config.yaml
d_shared_expert: 0
balance_bias: false
seq_len: 768
doc_mask: true
Below are experts of layer 7 (counted from 0) of a mixture-of-experts language model. Rows are named router (the router's row for the expert), gate (a neuron's input weights, with its number), up (a neuron's input weights, with its number) and show model dimensions 0-255. Each number is 128 + 24 x the weight over its row's rms, rounded and kept within 0 to 255. Numbers have three digits each.
Before each expert's rows: a language model's description of what the expert responds to. This comes from a sample of Wikipedia text that the model never trained on.

# expert 20
Common nouns right after the, a or his in narrative prose, such as game, season, time, team, daughter, people.
router:101164096153114140144125140119138161159155114096094152167160162156191126131089109115133110158129086099177117131132145102154135139158147127103179158144157088093137126125148130108160145079145131101129147094140115106135089117175186098110134133141127107104113126125110139087149110135154125097136168124084175133157135138116109132148117159079151152126159124136116121127114092121090100116091117147147084142138105133164117109133098100136156143136116104092101121103098093090110157114123097088137116105124164152124092104104132146145135138110170157124179161113090105170098122140152144136141096140121115119116092131127094104113113115128080120142152120114102110123164103148110109148152092160108121146096124133104096132162106112112103133152128160092162116124116164123118151131161131
gate1:102124093098151098118115103118142129125124119162123151083105104145118097125111101106129110156099167124096102143122149168159099149180108169122140169129168075125176137098130146125109124133106163152130151147123141128138080141145165168094154124137120150132157136134118181149098132166146161171088164149106170163110129117100132110099157141135121114100116142143085132139170123140135139105140133154138094107083085151136142080164125126108106142114174111147125131129112131151106145112094140106130107140131123152133128117137111110083105167095156153132117097112182157100137136098158145144169146145166135100092141122145136147151116120161143142142132189151093163145116150098108146124153111122141109105079121130116101120083119140182130120135092161140160124126130139121156153090120127
up1:133159151096107144113114132122122108121147127110140146112162098102145160097094080095164102148142111096130088179080121121116117140130098120117118145156115097136148136120122126105160152085117116144108094148079127085147119106165128129089157137106114138146122158117117120114105088130124117127149162179123159160137109133120115131156156196126128170173142125140131140134146131092095096121106129139151141121075162141128075101129123137069158121168172121114110099127113157126138147133121157117099103133150117091127119138113116120125159147095167160112099169099141076129112111130160155119117093124120153119167114114144118146167120161136153158144138134108091134165097138135157109129120060142135130113141101145088122132100098137110145134125090172110156095165118121174123130142145167
gate2:129124118148114126128152147148139160128091154155130154156112103118145115087107123133138126170137107128095152104133160107113113135158123168141132149144139093131099146129132100110087101108145136160139131157152082097116134165127112122137120168088121134123091116122147171158115172112159147124107124156128130127109107086141133141126130099146108095131112120075126123116140143122079113150125145102130081140125116106090099109150145150137145143088145161154097137168126123137100185096137111146176136143122160165138133140115145157060099120101140151080140093177160095122155111152135114123170176154128085142101122124124093143094069134111157141111136136096150143127154098123156081089127103139113140147100153137148125145129122166131109114126102089072167145080154125108115156087142117
up2:122094120110112096121157141128100117108157143101108104127112110116155125145164128153118109099102143107145125115097077137153099097142140105127128132117120102115159139118116143110129108152087161139137104184100125133130179139088119150137108132112095131112163162162141111121130109176125121174130100123110110087127103146123157126100152146135101194085159093116137157144131106147131124144158084129114163112146130155187091147104141145123086127127165126112165135120110120126080120097131135154133163129138104111156156157137122110159089139140118063174124119149095128092103174134093167127115137141157109149184142137148155170103175127094147115122109115128118101085137124139114191144117139094116110135094100140106134112109171131139147120131129128128094133156129084153125105165102098

# expert 1
Single capital or lowercase letter pieces starting a name or word, mostly surnames and proper nouns, such as W in Wernbloom, Z in Zalewski.
router:109155122099111119113108111085124136101121174121148105097121103114121154126098110108121124132143076144084151143124085178103123145112093131128102109128153113136116116125123108141163150150166133146157156126154134112079127099167116111148128155115147118118154114134111097129100096094141137112113092128109136118119090081115091135128098095174046133137150118109111135103153141103158143155147132149084082143166094165103146098120155106160106100105122162121107117155119112116119126086129107113127131112157111108102164161120128109154174148124118145173110108104149104145144122147132126108112125073158092122110094149084138090149175144141094093106165121111131142139113110147128123109125145140129118139101108066163113096141155123147112122092118091097098137116093083117113107120085121
gate0:144131147157122152093147123143153158150136094106152094143166125104132138089155156095159120143094153133102142091130140130129111155120100098108161105090099156156121118095125120125169134147138091148112114115127167078145170142116127138155137107065100120139150139143111123161100120124170167142106108094160133135058130098120130156105111105152106086094126146147105099112134120112146153086163119174161131158164101143133141128091136131118163128140117108153147112159088106142128158114095157090168103154118123141101119105077114061107120123118088140139124112098150119147123163126120130156159118085160157143134132139154141157119146124103143097117157157113134103184112159103110124157154138113134098152084119164155142159112133119110095141125101093134144134144143151087136139125131131
up0:118139153127133099120130130110109165140107156105136104131082116124121125175116137152154128153113093132142173158143094140127109115133132126152102167152124088140122121157111152128120146121119122124084134127073140153120110155095165100095114103158111118169140120146158158111158157081098143110129134115113142128162127135129135141096145129131135148141135142172128165136104098099145108154083177160126163127145106098082128106147105108153133074135099114126139166120132126092092129155136146206113080163099114099106126101108148133140126125121115114132151088137109115129155134140100142142114110152148112096141151120082122117109148134176108090154103095141112063117132117137152136145100107127142142163172113139139167169148137145124109133123087099109088140201170150132127113093089112
gate1:163118157126166115141114158111121155160083119155105098135141119152125136140072161137159115133160152164112145123146112174114136098151128103179130122111150126184118168137120094115083118154133082141108159139162150132134135164130100117102128133100146127110140089131136145119122108092132119142100094150089128131155158107112124106123123118131132147131145117111143115107154082167146192135124128139119085143118142121135134155142125118161149128079104093107124083124151105140072115155144130141086185134104131148153119154160134097095090119106125134153161126095133107115139095153152112109107163165116136144094105122143143044149150084100112098147095132144125103158151132118147159156152158127140131148136128128109100168181153155133134137116150133121096120137118163102095146095116159
up1:167148108115101079123108077124120122142144141108148135130131119128112122125111083163100146180086090124147134105079107101123123137080139121136160157177143156146111116125155087129154120085109111148154123139125126116156100149128110174135128149158143128146103123127149140120156123111095129152153107162123123113149121122111089134118109130150127099131146154162129068160136136102125090144135134135083112117087090090057148117125158090110129144133109132097159113093147141158139137100172106106136078103089156123143172129140113125115123122145090159137114129107135150115128131143088148100133098103092152117080145149125118112157118125143101164134119142095115108089137086107088163132120124147162115097124111169124097127114170123146137169094151144173119161136154101142102132186140121

# expert 6
Plural endings and final word pieces of nouns in building, species and place descriptions, such as walls, por-ches, market, tower, Band.
router:109157124163106145097173159163097089145109140102161110111156191110097166153180090155160114166089127144117118132109163095112141124110175147113124094139154160140117088154165102165098157143086123161130126114086115161110111157122113142144065138128122139118107122132166121140163147124109107125159142143127099144173134118129192109130114127137155122166125148138090147181086131150146124140141139146115130091115121128116089144152102138098099152102100119124173109162144140124160111133102113111105130120155155127116115112152143137107139138153115122140108136080121142114095157165152134147112126168127142154148138109112108104093103139131133107111142134122158089131165098148126133123094142127178181098132083128123158119118091149114148121129131117146095088152116114170155118111146115
gate0:131139168116182108140121136137133178149143153152077141170132102118152167142110162104132085138125086164186132120142132173122150132127144143152104116140172151146116176154117141109191105121103076143120111082096168102122124124130155130137126115106151137127165116126106183089135148127126144116151099127156175138122116135122098102121148110068134117104155124150097151112101123155125088166157140108133101151112110132118138115129112091133106112177167133109136118165119091133141160142121129088118116108137104105164091135139145124152137107127167169148122127123105141123131064119169151173096096113097098120139132120113127091099098098127129129087148127111145104135121111103110125163135144139135106095111158160099122167110134136124122119111161159134125138142145092080091132121109145
up0:162103139117116110085156133127125082118116093107101104176098114147109121122149120137111072125126135155144119098147143136144137114180129164118131128136143127136153159131147173147148170187124137066114127146098122163112123084153123091172141137172124098106074138129099123117100138183106173093116116143084159052105159161092144129096148124142125114158142130165115120131113140141151085122095136098112137134118174123113135119143136131127121190126118100098139155114152124124138113136130121144077169122107152136103171139108132105117129135115144136143115127099074151126099125128105093141161097145129133128117131118130105134120163137111144120123097130103103146132171091127130121177106148129099126125118166100131100160143145079105171123138139149153161092135119146103125127164110157
gate1:117145143110155142118097114179158147126107131167116154139120153114142133141150121155105153137135148118118136089101127130137134124114105148137156097109131164132155109118123109138137111157091144127108153119096160163123206104152133148098116123132133135140130164153084117134098128092098143124167121125159187121124144132051139162164131155119131143082106111148121131141167118131079152130144171121090126137127111161165146100134134112135058096139164145103125175037112087119126175157151163124132156118156134156129111120100102059094127090150156118174140105108130102118135145157114137152163122131149132114157097158143116135166127144127150139101121113156116136116128108132112172153126122149161137134141141137095143113131122137115137121120136111078119114087113129149161127126146122
up1:136164101099164138106125090115126127111109131109117156108125156136103087133145150109125132179108156139102130158136155099094128113104130106119125090109160149124138152126155111139140148128083113174099134134119137130098150161133103173177126182157111123095135124129136151142092118118102138172131130173170071162090119113094097115103104142123114157143129126162146071083143108161133130135131162113127130109134119162120148149120146164104118154123156168105103099114147087117155131120114134106120148137135129133114106107115139092075079097108079100146168117144139140067124143150143110162168126168115158127107106129114139144138115141140110098112105110125152119146142085140122102114156146156124076076162096147111104152123166124124103099122136118119071115160134130150149114104138085

# expert 25
First digit of a number, especially row numbers and values starting table cells or years, as in "| 29 | December", "2012–13", "(2020)".
router:159124142155137132109114106141135121157150101182184118145128137137090115113131151126130112140167154152092194145154118146128119093152093114097150115111130165141133171099118135120125092091110136106144157151151159145102109115106108110123106134112142123095139154128087104106128111152117133151149111117137113074137078142131135112123126093093100128134129144087146140108117126154109136174157145101153126168094165142099127100131120147102123095119144138164104142152126144175071112123157105162171129097154144145151145132098118123147134130080114127155143123157115103125144165163097197141099086186093152126138115111101121075101087128117137121144160159156118187120114135102136140140106101125138144146128146172110101136105129082159141145121138136139140149144108164133130095145125091
gate1:095147128162152121142106116096104092115154115135125160149111106159140109156184163140090133142142126150158140108108117160153143081088122145115127104099123124099113110113137104172074145108134113158116114090163139141105070154158119146117090113150153136115110110171100124141167089178095093095105117133141142080128155138162164117099128123159118142179106112140103151147131129153099118154141120112152143144163127091139118145138114125144151085128114149129177082121104147139146104121167139144125109111113143111121145156128124122168119108156138124125096124116128138142136118150122166115096115172122158072108102168084128069107146116160148112134151140142156104111119125137177132116124141144159161111091142077117092101146134159127133129139169120102114135175151114094110140091145137
up1:116135105131064149123100146131162125097167089173161103113143158126162108073093109121130139116099160143112133137120185155151137108169130119150150129161155127140110136122140164121150116109134145131083129132107131102141121089154142084134114130179110144139167114133171165126094121116151131126153152136087103119148131150111121137112128100139155104071123105179159179141147077094111110159096142105170168162145126149103153120135141143120127121087151102132129162081148116146113130145107149148122166114114129128145078127129149144124110108101164099097137117153141138149135102120140097172147131140168108149152083152137144104115122129151139131128158146088083157130121173155095151083130121147150141114137174120139088137144111132166116122139102102164144110152105111109158138102125142
gate2:121141108183105100108147118113146134142137121110160131128127132108137121163097123120130140121143139121126078158175148135125134102113109140168106161118166136108123142150106106124081100138079135144168151104081106067112142160123156083121123093169099103154090160081174128128126104102153122096149107149068136077132142130151129132134135100142117127147135101126179165073122097162108102136119143130158126096088119125150095097141129117142091176125142137113135122143161127123144148135111170137136123117166120110132100113140155105134150147140129125147141123131109129104162119129133139132147123153176106152115125146104110098089150127159149113110087139131138112082106207086124126116100142118113149138119099085124086129183114153118130140152145101137150152082143115089163143141142141
up2:169120170142151127135141090122149095115149151141127085116109135120080137104120111146141095082163137143125138139132151120103147182107083157178132134107127122112088126115139151140092116111093106113150120106151129152146091102149111158123129117088100121120142121116120115096094136161152096108111077080133120099084127164148093115087116117139112137130161156124122089136144158126128096182186151135139146092121130090137175103125117149125116056156081127133133083134114160108151115142105135151153140122117148123110166077100141125167142107122112099103079147132152119122119123121105102127120083118115151135145172085082098125117126157162138170113114133126104153141134121110113121159090146141132141157101159109175169134135140139137145103083132105121104137150118150135125100116129134

# expert 2
Single digits and pipes inside numeric table cells, such as vote changes, track numbers, chess moves and durations like 4:32.
router:140170148148097133112145142145140137154138110115126081096144094092120125153159115156136115140065150179107131168110132096144171145146166129125141116164116159138116110131135128149101095132097113145130124129128129138145108156103109142102115117157094171144123124117129097168171141098115125166092134147073095156137143099148148093125118091145167166130160122117165125173135127136159119128112134109111152092103131084169099165147107100093123150102111088142156134117111137123156126137124142147117100118147118125109107087136119138139151114176123125133107157096125148084113113174108109148147119175129167157117118098145119125094113091091141124126133160100159101142145124123131133095130152092157140090128103099109155095107090107140133113119152164139088104155115091181183162099126141
gate0:149123133130153123089133151136142158154114162116114112136163122088095130109158146097114162116129115149119123102123128121095115151133146153140106113154132104188108196146150116099150140090149152126183132110143095162165142140082183100156128135136161131112128141084144142088159118129164143111134108113125124123120102138078150139109100145102127101098152121156151130116100101167096152129120093136146066115120139131109128110154188147113124072143127119134133151176153133119101124098121148111160148112120157104113177096131152116157102105136137129118125126136115142124120111149103139121169127101142158177123128167167142138102138135173082162104138113104113163140088151096130091162114143161159105085099137145148150088155146113104118141124137155130136091159120122153100136144170122
up0:130099147166146150130128117120085125106141120103095097113165170155130145073138124160131099138126097123113110099120135141094139126130104143146151154137135115112141104142133148115099137112120155118125140114106156172175167149118100133164160084147116145106109115108088088099167139170137131145114101114145112162096136134120140139148118118125109088101128117099127143135086170111130106151129125158127114129106153127091157134126103115139130129112144127122144155109103130135133144150111161095120098173116151175124068134096100113105143145106131146110091149153081090128126140147098109140138100155106152108152150135113122109121103117153153117071084163075146147140147097148162164170122077156088175117136077113168150164142166126096088095146117097159086109108143115112112103141155151
gate1:120088154120166136163165152111166119138155125120163110175114088143111138130122175105129125068156149151132091123151161134134141143132150138165147130105148142149126171146147141113139164166123107139162112130146121127115115127147107132119109119166124069140084107117087165125121124129113148138083158100140129102137135165090119084125115096127103113111129141144144077107084095121112142122115104173132133094139140127130130084130145166162088142136138126094134120084112124114145184090097143091099150153115137141164144173155147128151113111133126092126128153152153119146176138142104112166166178108109083116105147154113152130115123145171102091144109158154157163136137123121115134146157152144143140078088172116133146110100148096100162132155121118100142108122154120126138169129112126
up1:107132149116137131205152115144165097124125133147125153093086078137174152146126145158107166151109111151111121169134094096084132131155109170131120167188138102116138136167169132126100113143137063133139121151116125108128151128125150123097114101127132095056120132087143124122151143133139132076165099136098130143159158145128142130092094130126132093140147155129146140138120135140142150148145169103140116158130140135119105120124094111110084140169144146132119128144109153111110179165096113159081136109139157090092138147092112099125138175120107108109101110119145129146130075124108129140121127170111123096109096128138118101144139100107161151129118108144105152150148152076127157137165108116128096109149138098090108116173137132132139136127121150169121099143083113117129129094142162

# expert 19
Inner digits of years and long numbers, especially the 0 or 9 after "20" or "19", as in 2007, 1969, 1937.
router:152161118138154136116135138143177177124137133158121137120145125130140077112128164126141086136113107161157111096146160113147123180134104140160131102111104152105112131158092159096128128161128153135127155131117141146162189145166102147147136160149136138165148095128108121139130126150110142145115168117118180154137149147112130132116096093132119155092117140163066094140136124098129114118146117108094094099180109144132144135143144092127109103147133142155139135111115117140146155111097168109138090090088152148149087161109069162096070133127159109130146095141121170097157127130119129076116128112148108142145164152118126168137109094128091148139133123157101123106118102099151146152135172125152156144097139074110147113090152110111134157120084113117131142117142120125090145113093164
gate1:111141160159152127127120140136147149103153158172123127145126127113104149108155113144079155091127160150123166102088129130139129096096131156107110102111149114068149160136076122126108113128126136142162134108119107190163122092127127122126119160121118098148153123168145142131124098119137132120166096181082147126145131145089155149138110101143125131114098112083139114169125133119132150108209134148121119166111103131129093119144178156146115088110165170145115121118084144138147130111115133123133098091119129089143128143077117110119095155141093097099114130123103104105130146112159125167132108132107152149125185143137091126157159135137147083129098153159145132094133161121125158138150094099144164188135141146133073144112147139122103137135128144107100176130144116140169109119138146
up1:158095127156184104087108127145108150130147163130137147118112140120149076132134133111147159103145152140112163088102111145146111082105169128161141128097109110146130168144114145117123146127115157128167119092156130145107146114143123151120117149152168100171129095122112113103112150128134153106070112111173195090140121125117129131106118129157145097141111113090116131171153154080101154130161100160110133134103142170126139172120131168097129116145118173151131093155136115112154142114140164129102126143087152089168147130097136115137081093106114164173123121127153115155123121162124139127121141093118138106108128140181113146129154114119092125162179133120115152120117140121146174108110122147123092161101179131122122110115189152175147127097121141158136165137130159112101115112130130
gate2:128129151138143159136129115105114156115090088185125109097111113122112125148133112113096107152115151138116139105098117157131146147113134107138108110145160139190116130133114158103123141156155100146186140167160139127136108128161175091106109092135083129146125126089143135140114151088163111139096140130126137134168113101103140147132136131101112154105156138121142144164178127156132133155131069142116160159103069133107148174132137128184167123096168134124093142138105077113165108078150150116153104156122140156128126154110103124091126139165166151129114094123188122111148123156128062146121142134141114143118112165151102125174140131141169154172096126119129144163111144138155144172172112151096095120122141122082122125125129117099137133118104119109112129110144155152121140160132118
up2:097100122162115144124102154121102143104132157126158152082145159142130121138134089116162147096121120146127159139165127163159144106118149109148148140159170142143171149115120109083088141079077132156128159110111138119120110162098129098134159175164116139167087109152160128104167116121130144150115098116108095096125143089108135132102101132109142163196171138154155129108119115108132116153090131098151125159112117108146069122123118098158150166160101137120146133143151136117158125142111123173160141141141117091093126125157106116141110127131124105124119126116153093115132109099094161117116093121095137117118142181105115100093150075120110124136169142137132137175130149160130147163075116101140171117156094149088133093141128129161134119124149131149115090130122106163121132083152116

# expert 9
Words and pieces inside names of organizations, universities and awards, such as University, Sciences, League, Party, Organ-izations, Arizona.
router:112134129088139108146178144137118126150125141127144078145146154150091106166134092146181085143147099120073145133109128100110102114120156146123127107127098130146121116165136176163149158175142106152141105129121110140108115137111139151081097148113134144112117103110119125123148150123121130140114133121143128155108157112080099099166111111167169138098083175111144114156094095135127130106138142156130140130069115095097116169137106117129158174083143092118122116132111156116161171147150117139115130118177199120143112102129141162086118096176151118108101136143103112110087137138147125146102133131111139123099147111137090152138110176114130151113145125099124098156145124117118098112121156117165139119134125125115118139111105159125160122132109095124165095117142156132173196136177109
gate0:097151166148146106122137141097146119152136109145162124131143144134157106127105115106131122105100113103170135129092143116128115165139102172137117104092124115110124131120080159109162102144108147184162109099126160125138153140131117111108133155128167118111136127128122166112095135126114133112064136103089123134092136139057159107177092134148097124069148135126149148111117103124169161103109085111089140140100168150126142119167097149123154178123157156127126146186126186124102114140121168127069100134157134119128095151115117129097081129065156127127141094123095128132143111117151138135126123096149104114118141128086148143111134150124100110130110134097082109177149127163123143117129168155122126104109161133118088155112130137105113115107110122102117143102107123112153166167137140
up0:131139117152165134133098121124124117135096141100130156152134193152125092075147119106124173149114155135148132127152126136165138132151115129078098153146128138121090114133133127128130159117119098171092185124138129143141135089169176151177159143137084161068119091114137138141121133142099137092130128103143130092197140097142128139112135174132150106161097102135142106128137155124105111138097103134121169133153124109117106103183126130123168140148082137142096117105120102161132142119121163119123167093116135134176097144064127100154144114115149134123099122148178107151153080144149124142137135103152157123116167106134125133126128102113142172109099091134132160140126111104154114144163147139130123129178106129166102119130121135123145110130088139099110128142091126099140177095101152
gate1:145136140122155053120126078143157136127152165115091130102086077107129139137136137094095119156153122151113171154124098145101134093147086097073116089091126091153181160134130091147129103097172112117136121116110135111120108147145154163115120165159153108108126131109124139084130077161158150132127163090119113117107136105142140095158167127106108154146116116141149162112148113136112126145139120147108148147149086167119127124155151085155116122102094117128156168120133127112174116101128123147125123118120143116155152112138134105153150160155109118108151131132146119154130147110139165147159145079126108100125123114080131110159168147148113096130099122161121110126078150164143152136161138138114149112138127119124125128098122103173138171148109115122102126126129087176113080135138073
up1:106163080156168132122145159158131179130115115120154111116137110113111121122129122162148095088201144115142148117127184128124106137116141159133107142127105112131097151111137124112121124130135152136120111104163151148124147101124159131120136120130144076095114182122126144158150155109145141153138099102100108136132104130105144117103119099107135132101074119101101121127127170162096118095111148107133115118156139138158169118142133137114134098104139151117093142113116090159105123122180125115107159188132135152164131144101129159127124125090159107132199104140166103093126085161152118119116120138138146140127142096162087131129058144138123153089150142126089166147092169143152102169108152158112115143094096114159147128138161125143158122149116117125121129135111189088113139165094135

# expert 5
Opening pieces of place, organization and title names after the or of, such as Colomb(ian), Dam(ascus), Liber(ation), United.
router:114126172146103094140161151145109136125109152079139135143126103098113156164145123151120107155107082078120111157107130131158146161057120115107134084118123163139105104153172095144109143106126108133112124064171137145127116145167109113102084149092134161138139094144133147123145170122158114121085118110116131140117104154141170140166084098147160106140147165150141119155177121119134116131119155111110148085112127134137109125154121074121121146099110119116086110168163101128158125109143128154156119123178161094133162115110131169151130100176141103117094155118137160157093103131111118149121108118156106144134107101135180107107106132172148092127105135101108104106119107169156118150098109119141129085078095126116146116135148130113124127128116123116152128116099121111119149090141115
gate1:110106138135135065152157171105131100146105133132151158108106089123135104136145090101121139122114171081126126146170129139129170176094099129131134160083181139110107132118128140091101097143136168098198135152128148165165140099146130120128088151143120120109143163140158129133113115129131169091144154140123147158150135082123097122139142113159104104133108143101147140119133158108131161091107124122159127169122139146137131111133142127114126123171167121115116144122147175148101124098110129126168138145107129187098166144143124072116100154140091132134086103133098128111160160128146109118171131143114150118138098144131132127131151090123128125136135138157152106153079117102129140132094103175162109119145087167157125161081124108134110125120147151167154140153166174124129161143151147
up1:093152173174135211147102138144149118106139120163131091154152185125115141128121138156168156122111115142167136144110135114108143111140126126149149117113188098113092129131112094092141097148101116113099140144107087118093149123156092101121126090094159130130143117157111155109116128084134122137164153088113102121172112107167131121098163125116136127187150131129093121148150110109128126154118140169144114112132120128110101108118163149158072128111142117144176133115143120116187126131146113121124122104103101135161128097163113122115142156088117178135124133119120128171143103157094160115125154100099140109153137155165134102093142152130107141122139095149127121154161118142139095090127164087090154152127145127103127094125170149134118110156138168149134149120138103099090111173133140
gate2:180169125140156151129124188149146188144130146148158163104146118144109126095142100111117093111120115139111118144140142122153118078144138118108145125125167090154127106096149122118146144141166151120158154138171090137157154116112161114153101145148168125113068134107136128104084094126133095081095140141124153148128150171119117116158144167124108128109128177113156103125128125081098131101120091154155130110121162150115121122152207143140113181122161164129149143110127138135105159157138141142142110158116146117102121126121115117166140122113130139134135160102185134127110140116112076142115142123138135101144136113136146092117174104147126148136124137109103117103081113095143090200118098128093153136117111118092139134111113127119106160123157127136156086151148156088130151115135098
up2:142105091169104130122137116153088161138146105110159138135162148153139147131180141089134126090159155158132092134154120122139091102132107187116154099113138109116145164146153170156139115129151123146122138122117100134100159182088167113113155128096107139082080119121133139124140127168110145145133126158171080098159164122117149096089135127152126097160101080139136154116148125108142107092128074122101143158115089127141133108144100177113090138096114154146155166128101083180116093140103107083113109129131115105111110101122125113096115131131154118131161120130111104115105133128124090134140114135145129129084176138117122144126092137132167139089122116146095157121072116137151143066101156115136107117126119152161113099168113130090142136126147111119105157121106109127139103127106141

# expert 28
Last digit of birth years and dates in infoboxes and taxon authorities, as in "Born: 1963", "Krüger, 2001"; also words like early, known.
router:165141127094113126155141159133114148095063165136119100152151156130131138114129103151133131135111086140119096147146151130131138109170189106103105117113146078088087116114130085126119154115170114111074093151117137149077147161111130129112115092198124132150097117141144124167151135143119099176121139115148139113145124091144169136134188095166120114148091125077115160150094086151110126115121111153127149140152173113081143145138130147108111168110126138098127115105132123182171094160164167119133121154089125152123130119130172134101130127125105156133148157119135165104154151154131111138147166174145131108118123121105134146107122090142137100161120142136164110133143151118139162115143113148117155133118124163143141120097132139138121143162099139127100115124133078168129155112144109
gate1:129165149143193130153104116104145152140062130141116172143130163112096108168134141136150123147147159128170182153134133132116079113165142103146138104122096084131116127115096099135136119120166117134139166119151131111102126140101136145166148149105104136149143137114103103143099136163154100119157129124157138114117103152130114128107131142064104118135143160143137077145164140108093102122117134108135131164155104170106105154096101077175149135116098124132123112100136124120108112136153100093164102143128114132187122143120163128128141129079117120109139095130136135132162103105108095166101118115120102092128156091150188145110115149145117101127131167125132103115118127112131147119129084133138120154116149201142125118126142094171084153123122125092109135144157171174126116130163153
up1:145148128163149108109124095120145105097152089083148147162110135145124120136161156124124159103100117153110101119123146150100105136145122132146101123126119090120159109131161179161112150165130140117128163125092133092118128098095149186119126143107143138145136154147141165103143126104135138150158101113127137133122094133099164091109149125172134124131089159148144157130142124148135133131135101173162138103117110102151140103087149173118061104176180180108129154111147167130166114140142105115132176149126086157098193089125106112119131159124098155101092109119097118142127115125149118126112144146106139051130152096129146134166133111130134074140113155116148158140119113086092118129138117113140160143148128076091141151102109119134155137163142108135144106137126117123090139140096126
gate2:080134128146095177137138125079180128164144122142101123151154103132138097154108109158127127148147168141157107121180124117114158128166123163138094125115121115114141122159115103134141151094123144080138133118140154105155138137184109132139160136121104098110142109128147128143177103166122115119127143133152166157185186111163142134114174121138101133122103135141146097154140141123165154085126107144120147133109148158143103146127153099144162137147118111101143142092145120138157096134143085137139149142086103118150146123126097140087135172138081121119137132096111115161131080145078121135140131119178125134152150150172129152129174108126144154151112170114105111109165124137123113107135149099076096133112178129141100108126156111169100136122179100144107159111110086123107101119129098
up2:124055122158111112132106138140098142135101153153117145118157128095111137124102138143166080099090103152089172137106128144115140130138133148170102108168113119146129127104179122138151099087086124085159128158171123105111086116126100097109102162155106080118162092110111119152141081117168148139146094133151123084108087115082124117156142140141136111128155123095137093150137170151156143094129141133114143118107148114117119140129106086126144133150088137116096149122138097133149131152151125134157149097116102159132133073122182136164127115135140102090154128136177119107137110082112125105118092129158127124096094135086159078179146132112097115139099122155115160108128108132125124138131103126128147130159111102171136081137123108148090130116129107112123101116121145124156138178123121

# expert 18
Letters and short pieces inside non-English names and words (Yev-l-ax, Lász-l-ó, Bundes-l-iga), plus digits and abbreviations in sports tables.
router:104130108124079133125086159140129126092134080151097156122112106132124095157166123120132129125162105133129122132108172157157116119131116154106110153096119127107126145133129118148072108136117096171130126142158099149128121093111125101146135140117142134138145122088100181114125122133148110124125131136130084137145130104162146114174124136126084145088151127087126131113154165104133129115118125154124163084115155094192137133176107164097127156111123148132169162143119141133157117164104121120127107106176122134072168080092113125139091130139165174074136142172140098114109156146097142128144132125176124083079095121123082130105164134122157131145115102111157103157127123151145126111133166081131153148139118098157159086167126108120118100147117124127126149104089130139144137171135097
gate0:136180096125135130120131079173145138102123155139098138126146151120154104145100134132110143145147117146144141113134106202123142167148100143098104166081071139134126145118080113176119140152102128135118111112137155096139119148081078101131101115137158086121133158132125159109172122145118104140107128125141086151137138111092105080146105109138116137140148121139084159077133107134117119088117114114205131107163120105159131139143116123128103110140115100106126171118128116151119107094153168137127149092122071150104096111130090120137169162109126175128142141121144129151136092124118145118132125106095115136131145120120152154127139129169108169126127125159120117174167145153127116131118106138176150105091139128141089171170139103087141140142140165158118141153106161136152108133122091
up0:125150113149095152105135086147128114090145093136133110130138135142146114116085139139099146177157134139131142148077156154132128130132131138112097111106128117162185083130134193156130095165138127157102112126105100102109146090121159138144141124100137130156146147118145125131145137189156132078115142150140127140080083178125129120152129125098111110120157106155132166128092133124108139090145124108118142136136152122151157132133160119154108154118095104156164152166147111121180116101149143124139136123104137120111176150176131111142126131137120105129089135182111117129131166139112147104100111092133101162179100153118129104137101147136093136105170167127144136126131108067120118134124098085118119154176175120091137113179099138148146150157125128151104102121128159164088140135092107
gate1:108134108106185134188121093144118119105132088162166151141117125137106126133135142139065074136159133129105129110103154142143159121148149132118111130150144162098118127133134118104118119111133118156173148146100108091141131112142177103083159139127129108094158154117133091134164162169097151103116125106132116126139104143146124144144166096105110114109156126135118098133166100119156118117164082119104121132127121126144137133109143133154141101127185197109146182123163122122127114144139176125129127122187105144109136127106098097124086124141149130146150101097121130080167105126123174140140156106093134150093115114114143132141131127175119155109135169170152147104145141130149146144107126133101097135166143129131091123107125101130094122107142168057077114123143126095144128163094134
up1:153157111131128150120166118121137119123127169136125155158119101096157129087148141153129103113123103147125149111127097144157110170095112130145116152151171114097148133125095099124145122116174095088101157097140103122154158111128093145111134149169129167164120124130160129163141118113125111172132146129089133094096128128147115146123118151103148108131086120138093131125145132130092118107140126147148128133138112144118142094125153123165150136104179121130106130085140078092128154112133159107113126134136121103108126177113139130146141106144119120115159152146144123096161154105141170150110098141075131086157105120094098136128100142162136114130172132095157145125154131152124174145157128147162126121116120141134078097065135096164077150083146127109189098127126085164066084159098115